Experts of a small language model.
Size: 10 layers, width 256, 58.8M parameters.
Experts: 32 experts in each of 10 layers, 192 SwiGLU neurons an expert, 2 picks a token, a shared expert of 192 neurons.
Training: a variant of Muon for the experts, 235M tokens, 7169 steps.
Below are experts of layer 4 (counted from 0) of a mixture-of-experts language model. Rows are named router (the router's row for the expert), down (a neuron's output weights, with its number) and show model dimensions 0-255. Each number is 128 + 32 x the weight over its row's rms, rounded and kept within 0 to 255. Numbers have three digits each.
Before each expert's rows: "comes before" lists some tokens at least twice as common just after its tokens as in all text; "raises" lists some tokens whose logits its average output raises strongly, later layers aside. This comes from a sample of Wikipedia text that the model never trained on. Tokens count by the router's weight.

# expert 22
comes before: " | ", " |", ".", "% | ", ",", " ("
raises: " the", " a", "er", "ur"
router:092142103115114157163148138191130080075124084174117144193138124098131172134103106078117150102184122129150093158148168142083096151166125160216129135123100136159131104114086174109101119140151090129121145159130153116100116096119189116122132200150129061090059137127150115197113139137124094134081080076084117159166160168143140144141145136148106090144099100111115091176133154179121125154139115119157136126144160104080071131146196117155122068168121119111123123133140168096108074120177127190060088135220123127122097112074196128159094133166167078110137144081124067119101101118122118098081152166144115156128181155094129154091139073076164161133049108114187125102166142138105201091116131190124143092123102096124095123144065145158108137068145135160141108116095120069163139116100126
down0:096142162068087116080137133094145127132132115063148182088129153111152129098147133144161152172156114114144138116136122135079059140142155138164184120193120100131124152192107163162218090110167095124121178182114123142109161154111063185141085125173130182161180135107131147142117174147211107070130166107101137139084070083109169083161143078146062108122083105142155117115101126142112147133155107139159108154076146141156178138168134168143140134139152135189128138127134112150141175105088116094093150111152139130126157127109093129130162139110122125098129100103110112109130101084100173084106123134128121132109099126107138117093082101039162085060152164139147213161118110159185140090155145097105105095095160111096096086109112146105147132181147127059166197139123134240094087097094105
down1:151104116119138102116162166114119168193214145122158145157098139088124140162146074105129162068122080114154149161124174158134052126138119124065117159123106214151177115137157132170094068134103119155118139118111201191138097176108105146134136116109118118111101165165185100114151146188119159123118095121160123078080140106084130144177150124131133107127160099151106103142066112185145136117102095119149156133084142181130115175148149183098186144182128156063146092139184136160108153167076138103157119134104104111096144110113097144170069158143196155182195105191120116123189154117080196163113063148173215149104128100104163103112088111092107104148119130108148160158151148120106031111116157143114119118099141140123072104130107173102136141116092128165136129078149118133131126154085124
down2:064115069059125092110115067107165141087062165128141155127170150204120176123147121031112154140118086145110086117140176148135092155104104148101096118131122151047146021110153113203094097102126163132156178140153098135143109127110175105127171159124143136111164108141124054137167166155124109090145113114123091173101089106129192139128100130133110134132095100101152164142133080082113133096136110122110058185136172164118071125133124166102099106123101109099107074120137152133152127127083121085179114087187121142138147125133138155085079129054077181122168144188106180135149133154089082101148134181136162102086105133149130150132106104149096103116092071115164117138118168137156144144138136091129152143070144107145147082134146151071135135049147091069112139099184144140125174138163125
down3:170126127143161100153162162191179085152112132192107139178110131121143168091149127148127129082085090181120146134082110136157092156071105159114038104176155162149144144112085057168109091143179118105180051082127114062127155145097043151080129132154172112115105121118092102117155105152148131172163128125104136144166087170085142113113109120169131134176138104071197158062081172123122136092105156093085142075138109142163129152103164097169182116135119111096139117128111173116135136112103152067128153113185112170095115130108093137099130090099167123157169078114149100125125137088141196130118127140151085112088105083108157179061142160188114117126131124115169097085074166134102170140100138095082094166104109140115114174118115133091156219165141125172135123140102161121108117077094135
down4:157086138145159170157104153093133110170157138094046155130185138151170074106208166090118107117157151132113094108145142106118086180072185091152112078174102109124145148089160162190096126125141146083096057131113173175160160110042112107148142132142146220176145141109166137158103118095105144136146100106141165114106068107113130191171146141105102125112121135147144066107116082109153117194155153153116139174157133100148194165079109135146110112141165149168157147185155089130145108097143119093107134134104157147117147169121116165149108144180164130150108137143055145172117113140118114118143111199131170138122147192103084127146189064086122104104109122186095185137106087162182149113098123182088118093147116160148084149125075172126072166119142094125103076135132110093118156159105107
down5:151078124152130154128083117173135124117170097142113134124112103125138115106042125096093111063123135052113150129145146141160091142087156119194203085120128129163064148127137113127109086099108175174138091123136127101114120116141157128104099133059130093126100156134169186141095123171147109138160204120102121118158105162183125087136152089170104138167106139144127155117091163148129209102153164194126097143127152161126055151104114143144142131097118167120150122152141145096072134111136109115115115168059123116153147167136102186129163126059103092108099131087113163091082159141097092149056167190121038148116190120160077058146184107111119156087156133191147116127137153130152098123115124118100180148076122091137072114054125082164132139115164125108167165107129132172182154182111178
down6:034165075064094157137141087097108157141145081126085093135139117117051089235092132136118121136086186152150213117126111131097146190081165165110137118129125119136118135117159146095137163142154129190135175147110129110110052144120148116129096093126148117130114135129160090116124108114164154168138114064171128126078106138138178190113167075115123129145192123129183158146075125113170097120106142096021114108143147138128148139110143091127121127155159139139122127140165091141115151085135117156105134085114180117163093128155118168143176127177168145147106163109087100216146068092149123135146105218104127180108098103130081102125073185107130186119136149120138128133173130111168148120155088129098162117110129135148148149169112119128123119182081091129123169124081129188144170124116208
down7:147087121139082174083078148144120122131130166116144143102143117163133185072159161112118147160153132131103105143130122141131119123125145197144116101137087140118126122131087126151100127059105039133165182151102114092143145187148146111167130143107105122172181155118087091161113121143182178144072092154092106102143135103073078145130146078084117116078088110118106142101133084131121142144073113150140148045090128109126102180155099089100130139140122143125156093134126137065131141086127144078100121215095066172114101113179116100097101169187154095136155106117134190191198108103125068076112099130129104140090125153112143184091153124128094146152134054113094158100038136105139117180072094119133147162131083172153142090160153094128095125173100205168143091146097130051104096131145130
down8:029183130097065186083098121122108134091138098077143120157188158108156191127150122120196098156150119070134111149085101102139089221074136161121180121101108140131078128105095093150152141152129140115110132106107149110160119112160099083139136124181141159169073111165093137112125148152135201159171102165153149089095187065121074126077110068142135130157178137099132092120089151148218096115138136121135119142047144092181158184101134113178104146132160150139162142132121134113159119110093127102152137141082133118186114155173107147149127129090120169181132136178128136102114132107125143163073110124172156134163085094120123185156174105116145097084099175129106143084143185170150172151187096160115115111187139168131160134119145160137139154081144100177080151094160131164131103114140170

# expert 9
comes before: "\n\n", " The", "1", "2", " He", "3"
raises: "\n\n", " The", "\n", " It is", " It was", " The first"
router:136128145128169159157126119168073091139138111157113142122157087111100105147071143098098055104118108118146126146156127117189068146169125123162111109090124130100088120171083150171095077080143094215127147123110159134126142086096156153147158197211073122082123167129102095171106119118088080163125083100124113158176128135154137178176117148131119091134082099097086103193137107148110074168157140137113120127199167147101063133135179092095104094146144166145128160143139174126113123079146085172159069074143124122068161102126167097130100114082119149103121198129132083107169092073129105132076170152166186148128135162102122173125151146178134162122124068101174163164130174140097158112140131179121133092160108140135122166184076144084159110094118166159181164127071116111171119103125080
down0:115183071148100073076194086156111185159136101069198193167103082134102165172102141188118135185098157123125153182091078110163152114093114162091170120121090136113143116078139079174183118129113122153097128165180099173224089137078120093141137136158188104174159163125077170105139142148091120142087138121172113138134081110118111160096089093120082173118123104115159121076112142148145132115095106108095130085129136100152128138152125123137127190149105110148154133134153111167119150124102143099107124143141145154085142165152071131135089142115115096144151121143108143079090164103151137149086091126176151180124109130204141168123067139084132144113134125116097066146154153154192102149116113086148160158167127081117140078112077212066114128106121134085200166184128170141168102123130120
down1:099051117124129162096145069149146121148116161073092164114141172105161142156151178149094083155117138106108111160144149112108110176152105167091081118116147174173150125104142141091130170136137109101077107154143144121116108121106138091168058030064102086150082113163113124165080113144142163193114162151165127113081182128170122141128086130092100065087132087104097107130121121185113192130150132139095101082127162093116113115143231216131095122144142127103085171130119141180159175141109132132105151168128198165174144097127146120155115076133150133090103087157132146195106177200095105106061150133095060060093112121111121134176106097113100097137083122142169128133099161129123123158141117092141116122063135149150146134094185136118169170135164153149140110131195117122126163146127157
down2:080126141130156128131175135192200145110117113036131063106157140137118141185165092127063092170126152169146134172065166159141187103166198087113128055117172121173114160102141179133169106074148162136118185148055087116129134061120107129150120177136107138094097138111107125188161105137096088036127149087155124105122114131136130091119124122140193119111117107096082133131110126109133137092119085150076181152183128101160086129118120132148095136137116145103120133136052132083107144146155067144130153069065051104139120122126188160125167138188143110125121152080157091109165090108133159179115155113144174120098102160105117221140137143121125158109191150143091176153110124188105138069163120120115158094142146119140119148170112102180115118123149149124134144113131110133177129119123166
down3:159201075130108151119118156114153154136098177069136118122119155152130177146122149107077175084088091045127180181158131130111152115116125169156141135072132098149115134153128145164141105169148095127109102126071097099136099116162120112138077112121150107153124134142105105130141134066117146148128124115176159133081187164072130160095078118085170105169126106139071110100090173118112105109119148125145140114081129145109123071110164096131109130103121103085158098113175180158134196145111147191125130132120140165114176172088139150137121103147038098060113065073087134105145173071141093175155066155197166089082137160123235132091134166167099102163104142125124121107092167126145121165104093127165083119140109186124089094183147114148125123125189164152173107138163114110186191137154140
down4:084160085113115085162147150060148113106138122167106169178163129103134124083166152139162100152096140157108080130104166163145152155131159090144149137161129173117075081099176150124148108106130134118118115116123149115158156106111105194128180074132076111104143112121123140115096054132062210149130119165071127082130125170045141097107150102155106156110086103152066113100125146101137096181103120123125094152049068113104117147157140144090098120158174124162104123099111152141097148164161181106189129166078144130158134112149063134144104072073104143172103160118086148113135150089127129166104117078100121088127094103232114077176144171129124148136145042159122153112103076135150059166115146148147144109111151163137111109062158186075109062136127129110100140134086144159166158094129106
down5:109142092179118115128202119129126135084165124167146079088122143137162141135070151081189125105126097092157153086129089148172111161176072128133097131103129123072151176137101148137111129106128123116146091132119123088148134158126181171107162129114141059175180156115092138173185113134128127141147134057098094128139137108081089132135065145155139112148112127096114123134161110055083220106159079134159111122075109143121125152103063103157114167109133131119103095140115085112113116161116087209121119102130153125098148090129128088107146160081148068108217140110074180125155136070136136102191155067123117139106097145075101116153175117075184105128149157127106080145159140095105171116134142064109132125078123029082141155113148107075137117141120133117059087060153133098142158089097161
down6:155061093108172114124156121118170115130137114170128144162198201124094132097127181101148098134144092141120145134124133130132185164114080180161167175123162165092063102107060154146089057124176110140115124197128084070139155134117134081154181152173112147094134133125129143110169102083157134126068118095130146097116155146126197125131155148072133157124165058149162172119104126168128103145182166148093162134090072118089089149117144124075128158159071196128108143142157100105111115120138139163165111125089229146098125141157175140090196121167129132129136100115118132186095133149124097131130096117097124106130121179152081096172190144140110150174114121168098097124126203122126179154076096123181106119149115162130145114118048165141158122088127101153099089119201082154077135144132129
down7:139094152109084215102140152117104107119107117081134090147144071154131088123149166154139138068102145199105136132129199102113122140150162116105105179146128156111032127159143131134107139147118039135090118070104152163134144121090146132098140180123077202123120112137107139102113090177191132140210122151154145123080099089108130097123148134084142144081143132083101173125144082135146117151030108123122157112140127116100124147115094118101126159066108172111123124098136140098134122080176111096107143122178177154142104140090101095124058161116103102121158077092087117130118150120106085129093085104153120092100115209084104155150163180106181109089144092184143177144160158126122139170085113143146133131146110158189117141146095039121125101123172120123099143170190178160125110150077064
down8:094119108146131139158128168119121123183090125120157134170101130082127077081136107078137118135173174053117167147147151125099103056103137104198161159093171127107185100105176141148174164142097125185086132127086113165129121065129120117131112118083149107143095138109117172076125131110113128142101096140119146145121044130085186146146132143117117103149145205089129169141107124161107110131097091115168063146123106119147112124092086063140182160108160107175109144088135122134113144176120107123122126141124090158090094103173133133161118090177132177078152079146139119114154091108140148166124138126168064130188081125062116064166152124083181117160147202162113072166097126184194138084103177124210136114126193106163161144053110166127091173123098127152118146165139167096144152139122093

# expert 12
comes before: "1", "2", "0", "3", "4", "6"
raises: "1", "2", "3", "4", "0"
router:120145111163132131163103131162154141105100109172129167179126103139058147193095102094124116059115094123150096165188149111174098153192121161138129176082127132152125122137115077160096134158108113195111133159126213081086154098128188151126180192168149108117171135113113087149150145115098097167109099081123170152118126161163127188168150123092148093141091121100104119118088179145150150137113143078101104066088123118135092114139167092155101089157111115116074127140103175102104136140149044169096084110167118141129169091070135080144117159097154064164142170146106109130140113118226141085054179116097109134115148179104093181150120110097144158088113128130124112119125149166106123127110127203144173052102131127120120099195138149144127100179144119112191121139075110125146149146081082
down0:143180163087136118115140122123096145155145161123151132117156103148151160136164138112104159130103110116111141074139102175154167112053130108171153106157146095104086155131159142169061193158162128158167146148138101112117119128172197119146034128150099159139112098153155107131190149142094125187115073127128114131107107092170178186142132090141146105083116131125189141152091142119121061172162108126093050122159157197144101179134205087091087125074137149165113149149193106122132102122035174104092149142087153137138041107057129113111096172138133218117113148136145110147173081130159084134164166121141180147135105140151136128115166137151142134177120117142114186117104119138128145105184158101139124170092091132209139115124161133138141129115159114150084175167168181138104155167160128
down1:189170120124101085130123132084123135141131132106137123105073151203162168151136092107127107142126118098110136132164154079080099140108105129145093127092149077117120107173090166134113132118125055137157153161089113168153110096046113154133134156128177133140146150127121128122103111120164104063139090186145139079068143142116084133120117078158140129086157053113180188038149119136152117144090128125132147123147078158101131200084139112082139095169170177101100171184094099174121161094112131160060147133083119113091136083156111143140093151119183225087154092168166137141135132146072114048140092179157117117139112082162103115118110172121093167107154075103107093107113164159164095121184163180133092136187139179152110169151102143082132127120153155152158096109084146133162092126114075
down2:129180128117120114134069156109072093128144117031163121118115108130114145154131150124087117094152092179176108110110144127089164159125175158170128114121111145109177150147077103152123164176114168155163151102123113111155157131134172092097061113140115105140077088111121144136167157100138183135161099144126145132166096112164161092127070163170124142110072132144120183199092126148112226121076059184124073114132135125104127147124055159155142138138072096148143122142116132153116101178121131097171111126143145124105073046111133123164123110135153052147141172167128118145099143103129145074131050192106143158180114074184110120137166115143117096144205145092123152130171134093116154135124154114174153106127100089140174156152135182132138187126185143060110173161137137127208158118151177
down3:085093155116109150150151149144113137100177136123163127086108117130161139097147079144118065181127135076097143160096191125101129136174122126086105206169114199116096138168126130116117127085135110101113036091145153192159118135090082133103161068132160111151113130162130098086087168190110196152144098161152063132084127111073138068108136113141128110198213167075111121111120123120096147144091143151115101176099120130141173120143094141192118158159084135085145094100108118129119073121114150119089132087108074071054131108114188209117111164126137137174100084121116121095057139187089154118068111109122132095120157104166126134096139066106176123113072109105099148127195147110173150112080165103137117144128077101103109131136078116100122121118167098131093110104111117123124097146166104
down4:108123112116176147166090064118110113167100125137153071087087120137125069107107161110119090163116151127078125179109123152134178113102113160113121179157122080110156115140126143177181148106097132163146084107102162207077115180137128104073204062177147109134212127166111150102112101142143130162165120107108151146103161149150146064119133134130130143119079187166159165147086141133108132172134102106127111131079097127113095146136149174154153145101150119086151063160154138165173145129175105060094122175145085124100163123170190062100140179149141150131121154182124145067097143132171129083159100123155139123129109141123210178134103064099157149132085138121144071174106147175144175118114100150163145177116100161117126149148107071115135172200189121131052138172125135091171122123161107
down5:149151103129125214126075153155121111163121105116154181173180173132179122120107141114074119141074075155156151134100164196106109159145111168156133113131135124170146113175108111136123136114163163155155082099126139127056062091105133145227191152077091132170194077170103148123108139136180176084158042193095156142069198124125168112107079123133092092074120161071109129105128144130106113130103096089135120161155133191086160143116071177151165141104092098126161067137100148131151138155149105097096115105133100143116155119171151175146130119098090118137132130089105186090118121133049099140121154071141135147101158120127113146162161132140094127187097150124129081183094156103157096158147144084154142129084136143184096151134144161129098142166107122178122068105120085134127126091147115
down6:182171155081110074103193110097076087134095099092148141123133176067152151108135212102105095105122087143124111133119187152128127122107041102150102073165148154137134126141121134070166096126141213159111139098128168098153120120073130153139229205147074071105159155145108131134125156109131112118109169120164093095186180058073121149091064103133123167103138099128109122106182107139120166153127150129102108119171112179148182201178142153121092092159143134120131126135116111147125116127131090095108143172143152150079081074133089116150145122133089107165150144131155086097139127089076123123096163107123139117135080175086156107166162101118100164133135123138119112082184094105180141102134158162113174147094169165146149111112147083170144154127083144127112093127144189173167129105203115
down7:139096111162147058117125103193081163131174095131114147132078086170100163154181139164094111124171095170103152081110099128161117146129128128178150128148215153083128194152133075194145154128125111072137136172138179137157106099120182115135115115099221072102118142124129108158068158125145128174135123110173117121155074202098086144091082078113153144100072083192091094185137157135107144097143138163139190071154116152134147171131143124076140094111099130158178152116122102103104119121117101134153129143117128146157172186056130098124052158167162124122127105106141094149105101173135153074133102117127127182128125084108121151180127149107070091120109133152067106109100177068119104133125163110139094132066154113141136154167118155099127107109136122160077114041124126142158146128104077
down8:077127148109106142079112117133101130144168161049151088099107194109097133134113082138121111091138120143135081135133139123115193044158107164113083162115143094109122162148134113126121113069180122180099161151144148072103085127139119129110120179086137043133166159073125143094171107144182101129108100124116126148071130096183146111076146165133100098140061149120101160143095140131126112162176136113074082207190097092113142191124074131120184065101086118125152097139116102142135057116127114101158166132118184106171164109190111158148075122159167196125097106172152085132150115074195133121087121040118131130161089137144163147148125180129124133164153117128122052110185176077145150128158179141079143067101143131160108126122131140135127102142120108125135127180129136122169096139132116

# expert 26
comes before: " | ", ".", "–", ",", " |", "; "
raises: ".", "-", "y", ",", " from", "ing from"
router:059127111107118126105165168154144107083063106150110113171148084145111156151115145069161107099116134091128075132161114145175151120127141126161095117128148130091172147133101139095128127129114109161104084124115185084052152092067199118200158181141156076079101129143137113199159157139146144145081116059149154135128110164196126198120141050115122076133054074057090126164123147160104130145112110127149115120140167110111094107154195154149129087161132106111110142121125174099090133084104090129098117115173159106132163140083196120191133140157091128130178131148149077126117129110137096122135162150112112107167133133112108106078144100058112171150108118099172130148164144132062199054080156166142168163161118104142129136123163133129152111173124118146156190100105107100190094090087096
down0:121137133173194140139133147123121133137086125110141119119116208118139092113127116104178201152111084120116170133104188087180135116120137132123155173116121146171071124095110152113112109130158123084126169115149109111083104130105122128195131138080085128093120180159158151136076156127115120132138121144189151099182173146147104129080108124193107138065125096133183162129123175141099105144171199089171099088188113057101175187107132117162175153129148122124135132095085061085105136135122146119128197053142174121152135179168117102105134129198175055157123163092084066073059121111112127125164100146099136099211103099153168128113144142134111109152138120127083115099099182106111100188106164038118165123096117121143113110165092129112099106178098150128141143122134168149133119062139145
down1:119139182117105143092143140076123105120126086139142101181117147154127115159127113144136141141101136123121072150151114124112122145117153128119157138213114174082127110146094131122170167154141122127128155082182100104125107120094107155177166125139098108123080114114217109163102139118127153134119145164128053134170199077176116105130082153096116079080162156081103163147132128071123052174151147085141130102147131162132153168188128096159170164104107169086149138095108099111181141102120169155126130181094116130096160138154144152149111109139119129165070126139136000142109135108111077139148160135104142069173073172151112155143134164113204105143095096106164098126135177139123151113114115134158077161077099177145124105121119155205169144117122074103176046196084158085087188116152137
down2:160149205122106131135133143114177129102131096083127124136122114145198141167105111166146141086119161125167114138132168072129096099089189080120130208130174114100140116079159078053135140071173129143114143114114145146117109089167143137085163141197145108038166146160081098162110101094128122088145169130078082129118119080176130159135093137161040143136144086130109176142167119150110181200084134110131116141155148155212066094164163136106145122099100100146117107114095136127181161145164128094125135128100134125140134088183124078128136102110145116115124155116186116133129167088165099166137184135172096150116125099132134116156075191091086141095128132128100130164147146073199082147058167144129133147103166124102127160151179167098129142083116121091083160151129086074143115094195142
down3:089108090112088127111080094065088180119157166076142170131168171050040083080124162159122088150144056095057134111118126106100153106174110175093124104176197125154124143108135106111125100112074160150117151106181143089093115136096055099137136100059107096127142074134127154080114172117126128201155130121106124086144092095169141149119125078107115153146103094180138125080064143072177124062150137096161153168132155125122141123121106176111147132058148117105100077113111143170130124106091060111158148181092098135126136094163181114093150134148160160168102086068120090121183130166152128101143120169148181113096160063110140098160117118093132154175131125125123108102144147133098093107105105110139110120047102122090138142118155128133128148088105111137126198079159118118163105142102117
down4:133088113124177141173078090126126156157164134103106182092158100169112139158157159114122137125073177125191122106159073161128015156094112100137064169151134086166155076097104073143191140138151155122168152117138182113164137167132122113143195130124099148178156119138167084100140105078104146169142125099140167108134136059132145113084086148072106191176142107173144129135125096144081099081097111142122187101169145156105113183100094089110082128125127139123096159151147116143149152076142094121137155114179177154150148077120121093142111114154214141154080133161088080115099139065167187120146110176135097154225226111127156120144143167085141102166130168142128149133128093108113155104146108113095131075150169125146153127144132103146081171148130128123076103142167141150147132130101150
down5:123119119190166164166148127155126147100150175118154142112115109181092131158099101112117123082151200127129180126126132163122162096123117155143085082103136143102113151173158046080116210172130074125139095076157079083112106136131058139130133134101107144131150163124168127076141130090134182075126093120134083125134110164141103185188167166116144113125065170089171140129131111124140134114117083113069162086148144117090083102084088106080100145083112115142154134115059147105156133137058159083174168075107168163106142191111112146105110080096156144174161111120136141160107123130110118101129144065112218093124141155113114096110118052162128154149094153148075152145113116146201131110086109104070161113125107067191137095172125167119074113181077166126130157153133095127096120165094121
down6:141095076126147121137139109098144083136142142128106175134139109143080195118103118086162123132144126126203131086084174107165128072141126149102131104073111155160078099133105112161072133135095170091169101151112140135113153143126137072065204105103172118147191163088188120158162084189133116121146171113163105122164173049146097134113116099121118184108113071137103126099163152175151153029189176161118081073142128142086131162143102109187082137120150128084107179118061186166094140047113097157140159134086098149116187116141087104117091160150160137091139081122152132113094176142111082066126117166133112151146138154096178147107077114156159139132190162121149111104111109135099111071146173135097128182129074130129121080117134125152154133094131140128143146094118117130153112075069156
down7:108164164143076134170089078118124118172182136179144138124129131128130131110160108136109054107109184130110183064103146142117148098173085153152164154154135136109099081184119079104134137167199093136150075179080114125141117188193113119171115135163135126125179092149138091086059149118102091121132102101150145106092150080150127093113120157192139137139096214118148127070102123131088094099140146147149144149162168176151123068101075123148169092110144034149157138198125132119153111124131114175106153127199119116114102163121128163119132064166134078171119108092114098164078126090120095146084075162081176174123146075101187137124110124137090099155107146118117151148145115105137176073154164060080158158118118144133132118105122129098113119141155088111147141139035093161110094154094124
down8:169156145182118128106095126118140138063176180087080159102163100116148123160120134124076173133129085110096176130097145106071112200126133159068130107114128133117139077140152158079153104160106169185095221127097125158158160098087097060148177149144160109146097129155165133187151115141176123159174102105159082127103170153126130145110126133168083197117140162126115133128047098181174127157143106161124151104177142088209135132077119127183156072154135171108178136183158056111066124156145150166114168119117169097068130084127152134101131112096160146145129138120139140162176112130153108129146074146116118116180144147123132121124099144089161085147127170134096124160154155121142187177199078102160091142135163126090186091115168092116103124112125161093143166151128120149079076116136178

# expert 18
comes before: "| ", "|", "-", "The", "- ", "\n\n"
raises: "-", "===", "The", "- The", "- N", "| "
router:079164134140122170164109148160099087087136117142122162064163097120125126159044114114141076139172095111126080150130161128128112151129158092171143149125157130092171141146068099110082144149147139163104091127110120076087164143057135200136155154213086177109146143144134117165171118140082088164129088092142117147139126173150192128109207102108090099096118122070092084109101136199129084147097110081128128136140126098084127145169129106106118118187066101124132084123156110065121061123116125190138076159179167106117141093114167149132095131121144112110177165114106062061121124153145161090108145132101158120127159194107120115133138069112130146100128160161150150132147128147107164150096100131126138074165158134102147174153067136130123064178176133145162155139076124090176089147066065
down0:161092083103132165132165131123133174150133131116125111195192182135077128147156149058089137116147114119141079072158170127170074119129095167154137073097144111149153109091138180206162068119120101142152170171134173132096128143107175127135085120155138119129111125179155151092163188126053167139085138106092107144116133115141108128072086107077184112164105139133160127160169139102142143120108067113105191114153085116121100173120108141152094170164194152074113149172100189143088145128112041080107189116146090059180077196201137149107129131089149134164116085163100165131150169110148117145099154101166123092161100130109133120092121140078131144143111166140175163109114155111131099114113146159154189136080105090120128165128107171147159116102163090142141104116144156111174195149117164
down1:087094146125096116132138155149078122116174108217147114182135097108134080104154141129118133156127064133157085128133114091104149131110150164166136134096109106131165160096123104071131143172145107109138124113176145061069101144135108198119143123094153142065122089119167107143130169140145087094163109156120146117092154128075110103153122105121067108132125127128110140110054154107103177165106221176181122091101094161139167125105093138118206112140133128145164173086102134156206141123078122136125076110177188158163172092167126105159127130154072068146163117150132146189136154132103068153127092081189128116166140180086139090116157112164120112117081168091120140085137168086189134182078143122139170147068124171132170125147112158127161106111084101129152036149077136114081128122162126
down2:136127135141086127119129134156143122119085103127077089096183068143124161081097138147119123078166137150158123143106104126138187122141152108097155095060077098169145093057152109183116077154118151098134120133122103146099111109115080102123110099169136096091089113072104149114088104119181134097114135140066101196153069151182113131130122152049083136179155150088110139035159151070113126110099119122154148125138199054152087141151171122119120157146122147092151123084140100139137116127146182109132123131137138066154103142100096090111137033120182132138142083098081171130150099159231123098084180166118099165154064080139153075128114118126122126182116150155118120192091134171135059179103159091144187119131112099160152123138140126187130111104155112141119148122104153093166108090112120
down3:141115124152140095092102097175138122093121135075060142103057093155190145090105135135156136129169126127091105193159090141085076142137141172109157095122179103105146109135093148056136132152160090136159136139096143146156129119157117095163051112082150084096135114145148203097097145181121113116112140177195119157083077116118149111132135094145145173056109151100121083125126132139068117167091114136162094106101111097134119130137165138146115122197136125092139072069127110113118114131132176135143092184134106161203091125138142105053129181155078064126124148137092124083124069065131110106126061073151154151110146104090124121111154153077110060075156143148144138134094104141089135119147135136203089085132116169138119126116164077111159125108171136211190152184081159097123127122126159
down4:157114172177080101133088123055198129179140152204120107102060155124116114143098121126100125158200107133085106113108140096129099152201163093088140133106095158108134150191151087147116179141085177158130139136100144181135148121126107177145134195129155192201083115150097095124086130086124105113150135141094090124165100088108073157139153108139174126117160108132119086161113077096118156130138136125120112155154086073082105115136153116098141159126165136120082162144096094163043111154139092116132133161061127090148079128184118210130166164133173146100108060063147134122092087052118110150093126120156124120106131116168188090074151132112150160143154196126127116177162100157106119140144135126135131128151145116155147161154156120148185100070131106147157119135088134069117173148148061
down5:142092131141126134092076097161159104106107091017140164088108138148134166141099143151105117177110164150138113096144115115111112101132126095158134126146062103136097062104118141093171088064134145088140126142113156125158084158155046147132120114139138121108125119103117122084135085128166149053139112088133130156220117068194152129120119141169141110065162055061160159117169135059121112110109155121065165158109172158120167109139142147113076195062068111140095187132100170128148162061112139151174175120117054091117142134155102149100154120179142168111124153079118181109081165133104100154172094116132085145117102131152145107128121109064176133135080112156111167175137135138118095118144087120090107122089158130100116167114082137123149123137077114114132112158119105159081169163135196
down6:173074104137150120140109095102155172105135190165151120144143124182111150127113138161091145183118084115115138062151141115134150137104109201230092118173072070127080118132149126155200087070126161126193167155182081157120136123186097133124078182086154083089143098120096147094151091134187159140163107156125144102070143153187103132136122113076095078159140119107131129123148120128133126149132097158113138102139124131204138049123132175139166094138118119162123120119136151115109102150136098141098146110114117154132151120162050162134121126191076126043080145125117128130185153109122108170144088112134155137135117194158103068112124106102174136198094140110101079129194133134107122157120085116152160128110138100162141125120118074083144079098105143138184125181093085152051103125100151
down7:157119147098103146086157138156140096147125128112110130127083103109138163117173105166143118146150156144111199174164111147124134087123093192095086152180155111145086128142187139155079134118097127150089177188134105136124197099201133126105178095152116149152097155137125154107110156110181129187109133151131103092146118192139102126110104135107143164125110121149070050176156092148152145149142130168171208112108114163125127098056140164158152160109137158162115089148096129158122169090193083170113124074099106112177196113094164138144173121135099106114111091163189126134067091157172203124107057113146126127157149095204108163151100127108148137099098106132139108157074145123141183133165129076097066144108120119156146135126167094148135153076100187123099158158048100197094124145090139
down8:128197152143170206103178148111113114106131123158187093143166134154140182140154089083112162141141144140129178143122120109134165095084143170153098206100118074066138142144074181104124078187142104135115175141113132113071105107132162143109156165114140182111181083120169107115168146120137152184168160168170098071129029153102160170147116151047140113157103129109147144141131095132112151143122166119166102161133127140134153176142181076170088136078109168143120111165167128155175171121130136103125128110165148131130147149117221139145157131100141125107120079115188075150148108154084181138163140185140148144125208145138081119142133151167091138179105068101162110111185168148156118189114079185101135125137110131082116097138138087147080129165106118130101147111125113083083123102079129